Experts of a small language model: 3791 steps.
Below are experts of layer 2 (counted from 0) of a mixture-of-experts language model. Rows are named router (the router's row for the expert) and show model dimensions 400-479. Each number is 500 + 50 x the weight over its row's rms, rounded and kept within 0 to 999. Numbers have three digits each.
After each expert's rows: a language model's description of what the expert responds to. This comes from a sample of Wikipedia text that the model never trained on.

# expert 53
router:535486561547503570512495507469484438572529534542511430559508409475540481527517534421578441511530465508454516456451554416545417556600532504466535496510512490389498572542388533491501596440481514445493509469481495444528565504472438631529606429
Description: En dashes in scores and ranges (6–1, 77–63), hyphens joining compounds and names (Al-Nassr, South-East), and prefixes like un, trans.

# expert 24
router:444392379533464512465515502496565500503476459471493463478487609541498562538550496527530456391529565479535511542449452588589498513388464533413445470469581441424540429542537401481499429547540489527649486537495436464542558505423468465584459511
Description: Function words in running prose, chiefly in, to, and, of the, from, with, including titles like Sites in Carmarthenshire or Live in Santa Cruz.

# expert 41
router:491642464604342545538484555550483479512605520489478517554543517527495517553600475531524538551396526499586539495452521516475531408558449517357521521473439505574505461403464417497483442494484454513488530507505544380516479476526478457583523478
Description: Common nouns, often places or institutions, following the or of the, e.g. south side, local, community, radio, Department of.

# expert 44
router:434484508506530394565537474557519522516419517593631532500508477492532475464486546529425499538429472589467490565505480513461545497503570559489432495535505534563525519485590516434440423466504439510585461569493535471492513465500506469504525422
Description: The digit 1 and other number pieces starting years, dates and table values, such as 1889, 28 November, 40.6, plus markdown table divider rows like |---|---|.

# expert 40
router:541509518486472516455500461472555536435603516451441496483566432520561444590424551551531475555497444584511549400579521446590522472457488461455523478421538431596503512419469413542509602538560469461455606519503516484512498582517409419550464476
Description: The first digit of a year or number right after a comma, dash or pipe, e.g. 1 in 1982, 2 in 2016, 6 in 6–1.

# expert 42
router:498542583488566520550548507568483521478563516568478461502503560499477530445533466473522430567461564441540449481524454434536477520439475538453538511511489506396520475506483501564537491494522528605457484465524451547571430514509460570562505412
Description: Single letters or short first pieces that start a lowercase word, often after and, of, or a hyphen, such as th in thin, p in packed, v in vibrating.

# expert 50
router:528455439594652620536512504532636479463465609490533546521505552471556464482522408484535459581406529444390453422509528495588545506427387614573479461484510510555549417515455461605553585490582494546414474498540563538530516530531531594572476507
Description: Lowercase or capital word-initial pieces of ordinary words, especially after line breaks, and, commas or bars, such as swimming, quarterback, broke, heritage.

# expert 17
router:536442483566429560424470542469561504531533617478447456521524591541551432525527445452467537564566511583445424515560459504479515495457406485531497447471529457446448408489510472600446501462540510535468491505494564573528471602501523612528453486
Description: First pieces of proper names, usually a capital letter or short capitalized fragment, e.g. K, G, St, Mar in Marilyn, Perpignan.

# expert 59
router:456518529562541386482524518555471501439481484578538487528487643515447518475438582478527519476532499484574470542450414471447496467567442576498523513538472461559479468461463570457471258419485484543486479527532486505425503477540493561489477445
Description: Commas, often fused to the end of a word or bracket, closing a clause or list item, e.g. shooting, treaty, 2000s, leader.

# expert 11
router:466535451465573439570491369487472452524549446519430490551508522410482576489556465495469466533463486491548470545494495518504429521563529492526496503497542478492495587473556532497566582476441551472474444573413588446521533514383471486463464544
Description: Line-initial dashes in infobox lists (- Launch mass), commas in names and citations, and the words of, he, He, She.

# expert 54
router:562389546566435536523493500580452482482450558490526604516461515448542560532483543449512530452520559384492585513413510458467522529566518538430526546510511525557453479528551537486402433498508498455501517502439549513451486444593492547522483483
Description: Words for the start, end or whole of a period in sports and events, like start, end, beginning, debut, season, rest, plus cell separators in score tables.

# expert 57
router:547599578509564536541535504551463406547456502496496459512442460534598505568603561559519480505614473499404440453470459453596460555546548557450521426490526475507504494523449479499403660519494489502522477529481534505472534467454523544420493592
Description: Capitalized word starts after slashes or hyphens in names and credits, such as /Wentz, Molina-Ortiz, USA/Ethiopia, and en dashes in year ranges.

# expert 9
router:474542524546428407458503449480570448536468487475482508520510560462530569505560421552504463452461489520460532517537551517500521467481526402449431446473487417459462477548523509486485362457466553463486525508469457513515522529510587447534463621
Description: Capitalized name or title starts right after a pipe, colon or semicolon in tables and lists, such as | Harry, : N, American.

# expert 32
router:513468571543421594467608461538525496482521482498469511540467479517538546375513581510538396481449482496484574442416484482516537496479556514510492532529436450521512449416536533544566532524528477490490525496527488416493504503434501435424521522
Description: Single capital letters or short name starts after a space or table bar (S, V, I, St, de), small numbers in cells, and the word do.

# expert 39
router:437601488384546442452516429537467419499491385492522552479508363485507523500521448496459568307472517462492421516519520467560403491596541539559489584498491478444467463569480531544521516429542504497419430543520477604458519520503520460483483514
Description: Past-tense event verbs after a subject or was, such as began, released, held, launched, plus line breaks and infobox field labels.

# expert 37
router:503500482459555530474491448470570541430527526424455542540572465542513485565442533472543556573423443544415593415591574432547479476419481533417527463473553473544508477411435365583557569499565424492472535492520497531528504580573453556568458573
Description: Single digits and small numbers inside scores, years and table statistics, such as 6-1, 1950, (1985), and row numbers after pipes.

# expert 3
router:447517507563386502473457533541487471459565489466477434503522407479337490419534565492580531564527360584594588417415550570542425442430519513361449517461572531480503530465555598402548503577378467555536449519518481515503518555625468418497505535
Description: Everyday nouns, pronouns and quantity words after a determiner or verb in prose, such as this, years, time, season, him.

# expert 15
router:453409495497529490460542491474602465536445498492495436509483540582550491440513441432497481534585547427458483534513422452583481497568495410468522456477509466436515500576469499526525520498482493458522487480462535539532472420502490458486409451
Description: Single letters and word fragments at line or bracket starts, list dashes, and letters inside transcriptions, such as - M, (q), h.

# expert 29
router:529499543437579573510472580541455501516534477546444409456431591531412552482558429520450519497492419556547495626532475606503491533492436528447528497505527522417530494442559457540465389544497509511536483526470455546466466607392526483489500510
Description: Newlines, mostly right after section headings like ==Early life== or at ends of table rows and list items, plus ===.

# expert 23
router:512552467576566485521498484499339534563504404435509530515505443576511503477374479492513500495547458565500548537440527534478490463579462447456546550474457412515473552603479536459480569537531477543520492500481505366527514429501452578484550603
Description: Frequent verbs and participles after a noun or was, especially named, called, made, found, said, used, released.

# expert 27
router:448457460526555487507536497491505569436512440532461497544427545531541473550430527541538502495569423482556559529558560468530479481498379557511476447470553540436491484525493424507543520502509404461457491465477587535548537439501472513569542512
Description: Commas, semicolons, and, or, & joining list items, names and clauses, plus thousands separators in numbers such as 15,000.

# expert 56
router:469483504478466427503445530605499501507538464551487490468487524452366503423477474425522430510497498485601515415508471577428528506564481472486528527470478514503573524456571544496462487530470515566573542480419440507484457434394535623514456582
Description: Common nouns and noun-plus-of phrases right after the or The in running prose, such as town of, development of, book, mall, people.

# expert 18
router:527460531526411422501496448543496483552467549516477592514583528484478609469476462563500426524435554583427539467441479419424530498502532495476436486496359505539516479553523580470485440477553482470411503549522403594488493566417542531495543508
Description: Digits and spaces inside numbers in infobox data like postal codes, lengths and grid references, plus was, is and inner pieces of names.

# expert 1
router:494442439470528487512506534437481509497504434482523412518498502553461437501458519527500545510599577525506406574502500469390550526490538535527510554501425542416414471441435464484596447512541488426565582505520487446524521462501521425447470480
Description: Closing quotation marks, closing parentheses and brackets, plus commas and table pipes, often after titles or years, e.g. "Hey Joe", (5).

# expert 20
router:469424506429497484468532444479496557505511477574520467578548470534549523462464470445549424537491579453512534385460377501596520521409497465508465538516525476569489516515455488500473457493492423545522472507573560530507527510441524513522543417
Description: Sentence-initial or clause-initial He, She, he, she, plus pieces spelled he inside words (heavy, heptathlon, She's) and opening letters after quotes.

# expert 52
router:506599493517625508471482411500496417475507449505527572537533482522489598463509487538446538506548488470550471463448545479473487513471436507600459513504381567549542539473559495446568573520469410495542529477517448561470471601571571411429481598
Description: Adjectives opening a descriptive phrase, mostly former, also original, similar, large, small, middle, plus leading digits after parentheses or pipes.

# expert 63
router:523488449459477468608412495575484537521494427473492557470548557483440554467513490489471479540504462486485539534589530450482472476483512512465543554481482482418547449587469548536444477395464542546486497524530460547476472446601588527510492583
Description: Small numbers in sports scores and stat tables, often after an en dash or pipe, such as 25–27, 6–4, plus numbers like four.

# expert 26
router:524456505519426461487548490461464491446456432441529458500576485503423413511492466481535503514388538496482553461524602540437495508560492506549500538469485498452515509529458513593424520488548523426461437482525427458481504601510480524471454500
Description: Verbs and participles right after was, is, were or which, such as sold, began, released, made up, also, bought.

# expert 61
router:580567578496444514485509477442471383426485381612492491544450547513517455429488516496501540477523527519505499533503487564518439496574556549505420462511423568469522464492578469535513466500504454527479457529567406532527481607512596508460542546
Description: Verbs like is, was, were and articles or phrases like a, as a, is a, not, in descriptive sentences in biographies and articles.

# expert 58
router:558601520517510467456460520498509575468483451492453559510509544482503514506543506539504497512508504497425490468381502471522492426527475452428460477558494480494448425511572506516547520563509500569539483543418470571472560515449551504590510560
Description: Topic words on politics, family and society, like political, mother, wife, child, human, medical, and party columns in election tables.

# expert 0
router:597471443519559471451437466494484465466567501477467435492480578530474478528441542477490465426420566473453451569476482557559427498405484520586469516488526521409452484530493430456462371473556441495562504601513468529571518462526478532410529399
Description: Connectives and verbs that introduce a following phrase or clause, such as as, which, named, stating, served as, plus empty table cells.

# expert 49
router:476538446475476505556534505526519563512468422519423584528502558560535540487545475446458478388476537522467535470487422448573509496508506499484526525493473477520540553335564490449519429480461562458402542552474394636515531445561503547445619435
Description: Line breaks after finished sentences, table rows and headings, marking the start of a new paragraph, section, table or list item.

# expert 46
router:509464480466513490497455486429493484402631440455420511456491436511437450533519556487414409593426492466448566437497508447509456489483558559618474430473498488592486405474457457615494520547516448510498580526510523512550571552417534526488537464
Description: Tokens opening a line or table cell: row numbers, pipes, list dashes, heading equals signs, section markers like ==See also==, and list numbers.

# expert 33
router:511446433503510495455543486557543501559535546564444465449526459488499484529447410533519433474478484554434503504461471445417485511548547559511459443491500475508404521459460512538501514497561597439462490556518568487554564422537604520553426539
Description: Pipes, spaces, dashes, semicolons and opening parentheses separating cells and fields in number-heavy tables and lists, such as | , ; , (.

# expert 48
router:530577537551511458545457474496433412530531489533526498507447572414502422379450548471523502464417536447402455412424502560455488529488561437439527528569500525561407592540459530632383542460520549543482422546453492484448514473566513519526489513
Description: Election and politics words like elected, election, vote, Party, plus died, coordinate separators, and name parts like County, City, United, Awards.

# expert 10
router:565462499448535419532541525496456626497468667494569484471556509522459518457527463579435435561379525570517562609387507475442450518465500493537452501526453587440452574490500565495466572521528542555456397522456473454515545529486486507530524510
Description: Pipe separators, minus signs and goal numbers in sports standings tables, plus table dividers (|---|), ampersands, and month names in release dates.

# expert 38
router:448425490414524488584458451599432527603503558519514508507509362490474573475471497478513507424392433631408537436501481452489434459505591474547460448562486462553459598483482537504512467458469568473469454485559517468440574463498463479476529470
Description: Dashes, table bars, periods, commas and month names that fall between digits in scores, records, dates and figures, such as 12–8, | +8, April 19, 1993.

# expert 14
router:494556636505432455479533577511541532531416489475514552501470546530512548510466506496520436534636478473553446510454536455477513460477463399518485497476502530519546557557542610515473542475490569533479541483465442600459554401542436452557528549
Description: Two-digit number tokens in table cells and lists of results, goals, scores and times, such as 36, 25, 45', 01.

# expert 28
router:455506444448596511461483512531509551513387516436502583508531573501563514598540493549566493586498532463439481517477521485436558444502436487593493527516603456560467549552484498497527514535508473490455558502566535569536505545561448515435567558
Description: Nouns that close a phrase, often plurals or people and group words, e.g. officers, actress, community, attractions, team, County.

# expert 43
router:413508424571561563501600502471427503415626462480459494541446474497536433475399543541485491490464449560469450560570481533587476483436466555526498465443481505448471540554485492423552454554560490463461461415446519527466495446480486393547465479
Description: Commas, colons and table pipes that separate items in dates, places and lists, as in "June 28, 1990", "Boston, MA", "| New".

# expert 51
router:525483501431574502530486503399510556594573458468441567460445510490551489551475523493489565517529468414547549478543487516432528527640545510565462442513577514456517574575540472493584483547466423448545459484415601517487521488555434373461540590
Description: Articles and article-plus-preposition tokens such as the, of the, The, for the, plus former and and starting noun phrases.

# expert 22
router:439536397520474557453517586459507497509483580418569519460536502551624493541451538520501497598568543453466476520521596439556484489436453485495491481523540477544576472508544547473411623467547487457433460467528589515569512494518475450410477539
Description: Trailing pieces of names and rare words, like th in 5th, ine, ville, berg, 's, and inner fragments of foreign names.

# expert 34
router:464434617493515456518574426531468483483353402432427571539555419483590458508562465507475500471490493424402450525452632491404444520513434518472470452545491500614544484499525570514562557483482551528487461455476593527537580460514473473497487506
Description: Capitalized name words such as International, American, National, United States, place names like Barcelona, and year tails like 884 or 020.

# expert 7
router:467492595537543493535547499434497518478543457470497455515529355449466464534484510543522480567572489381474506496479531464467531530562412481585514493533549467501511504543497509533462575459491465509446467525456498571536537438535475518440569480
Description: Single capital or lowercase letters starting a word that continues in the next token, as in C|ertain, c|assette, d|orid, D, B, m.

# expert 5
router:458530530447495390513526480481592553513602400477548456445461541413584455502511483506384535475581555519431488491525436473458591442572537527509551545584514502390492419530560448417536443526434584494488528517494483415520520484451461560507504476
Description: Opening parentheses before numbers or glosses, plus the preposition in and table pipes, e.g. 356 (20.5%), Zebra (American band), 100.7-foot (30.7 m).

# expert 13
router:466474491527577534477484572503510516442504559541471443623447578486536497498552533351534518470419496529445461561576480527553518477543454517560458467513504490506482466414546483517496524504522498474438525495556486548498503587522473479461498546
Description: Line breaks ending table rows, list items and paragraphs, plus symbols such as %, km, ° and ′ in tables and coordinates.

# expert 16
router:506503484537375417455533446466509503499439481508505537533518580491515497437418490451491471452458445552453446505467455529441551475532503412468411552517446511565453618472545493513526443563497465473490538511459431400490472507468473421440471506
Description: Cell-opening pipes in stats tables, year endings like 011 or 015, density units (/sq mi), and clause joiners like but or though.

# expert 4
router:504468487694519544529446440519458470436440473559566467526456479510532556436436522516543436553507518423505496547542626429484536541454414484429498542548526519559590575460466474481537489489493531483457469533486477495497511532463480592502610500
Description: Single letters or short word-initial pieces like m, f, s, sp, un, often right after a hyphen or comma, e.g. cost-saving, Time-frame, zero.

# expert 2
router:530484517510512502524522509517441471445502651525536540471625575446637552601444505531567420482502478474464474517588513581489521517478482443454514440489486469473530464478475505518546474478560529457497553377428505523478511466518459631493452476
Description: Word pieces inside or ending a word, often after a short stem, such as out-d-ated, -ation, -ic, -ment, and hyphenated name parts like Browning-F, Advan-P.

# expert 31
router:513580470415562491496518524396485425508545538442546481535546454539515507563598519543506504517477521417457597516440437473624468587494514488612405397509548434545429571497450561523486533505489528469494571574498462476522559523509543494452438595
Description: Hyphens and dashes opening list items or joining word parts and ISBNs, plus capital initials after pipes or dashes, e.g. "- O", "wood-etching".

# expert 36
router:487590434461422511459425511519473486505471490394568532461465510469481453559517499520492546438544539527436550539542504500548478484474601547518455543502551538628496432495516514472546413515416533474420509498592462602521429537580508494469491625
Description: Word-final pieces like er, ers, ist and ians that form person or agent nouns, such as merchants, designers, colleagues, monsignor.

# expert 6
router:433416542555441504493454467541474567453552376545526490510535522463382613415519426433535553384475467480543485462441629460504459517474486416499505486552428482407443522462506557536493464519385478484518492481565525496516459515513485424552581575
Description: Words like given, named, designated and late before a noun or name, plus line breaks after headings and dashes in score tables.

# expert 62
router:532503454461487546506579572585422472561459559577448530469511575534494394393531515501463494462505449476369465456538504443531519467480425499567421550606502524497470509508469497515404450457466579532492432603531470599514405517457472547440511640
Description: Proper-name starts and list or infobox items, including George, St., Chicago, ==History==, taxonomy endings like -idae, and W/D/L runs.

# expert 35
router:504519537423477467448392431492572502511555494515480526568545465577486460442463482481392473493573476475549538535437532465576470534484505520506492467512461470459528591445387526476455450519525538553517506487504377535525468428411599536531467392
Description: First token of a new paragraph, line or clause, especially Although, While, As, In, The, and table pipes or list dashes.

# expert 25
router:513375482583510458509519408436521423482458441510459536534498416452512475469584573525486487515505522476524536590517522481442512455482609478457531493624512452444507581497527512446549542558521557454505519492462416487412433393473497477525525475
Description: Word endings and pipe separators inside table rows about sports, results and awards, e.g. Rip|ley |, clinc|hed, | Bronze, with numbers following.

# expert 8
router:546442584577524514510455485518528428553482470485498477487503483472438523428457405544504454568537559449427415397503527428443491565495515470600400481472512461545473432522512500540528572468575512483474527531500564497479500460494535404525524467
Description: Number words for counts like two, three, four, seven, seventh, plus some capitalized name or title words such as Hill, Women, Sergeant, Chapman.

# expert 30
router:550555500500517425450536436514408488438410552455572504497529516568449493520590514607457467462611472464458566479472467484511446466449504506477453475473499426532550548485525603449474439491524497466539472564456629515521537438438535597502519550
Description: Wiki heading markers (==, ===) and table column separators, plus infobox field labels after line breaks, such as - Line or | Time |.

# expert 12
router:488507500485501526491558557475523444488559487458467552545520490493370515581553484490483508403483405443527554571537407567407561452446465554554474408439530500500499488504548429377527526526496582432607487466527535558489479541549490521493466419
Description: The and the after prepositions, tokens starting a sentence or paragraph, and the first letters of table cells after a line break, such as The C, in the, from the.

# expert 60
router:488489511439607529509486499510507499594566611538543478507488406476559510606615526444515521365473570508406451381527460427450440461476610585560429486516514484533435595514512544469487492504530620520541519485547537441491491459535457528539551515
Description: Dashes, hyphens, slashes and colons that join numbers in records, scores, year spans and route lists, such as 0–4–1, 1966–2024, 4–4–2.

# expert 55
router:535510544527402578519537563450536544541463591420470511538464459503537491522577488526535525604558496499452439432440507442435511568476446522546432486544483507571505578523517552444472562528469527537511508484492575594481519488561496503504497512
Description: Capital letters and first syllables of names and proper nouns, such as T, Sch, Mich|igan, Carm|arthenshire, and abbreviations like SUT or AD.

# expert 45
router:557567532465586536465494567541478541513423466558478428437536390505395435535500550517516469606362521417478450457504582592485498478481501546520457463520529468600549552454474614387518474535485491614567438473444498472488539608562540506545473483
Description: Final three digits of years after 1 or 2, as in 1979, 2019, 1998, plus century after ordinal numbers and word endings.

# expert 47
router:595455552467517602403521467439626484556509537460483450556484511507556432487550561451585462515491544423557555544487577449538493405456545449436510544510533548458450414542495363529580512536502466468473588477467525478514500380523482542557518528
Description: Word-internal and ending fragments after a short stem, such as ed, ing, st, ost, ated, e.g. costing, Allocated, listed.

# expert 19
router:529516551472564455473525526507401553449378630471561455481530466535428512444520568542413490531554462440444501539539530460530451464487491540511512524502495421542592526549417574383449492483463487456505482503477608544500492491447512556514512503
Description: Wiki heading equals signs that open or close section titles, such as ==Climate==, ===Emergency services===, ==See also==, and coordinate minute marks ′.

# expert 21
router:453461451608528453558434376490553493546473562575494572510507504476579474411522509486408458496486533455448486540439450391502493562424527490636520533502505573544483498593418613524527539449509576597508442518436499487485487590471465423541529492
Description: Two-digit number pieces after a decimal point, colon or year prefix in tables and dates, such as 0.39, 4:50, 1758.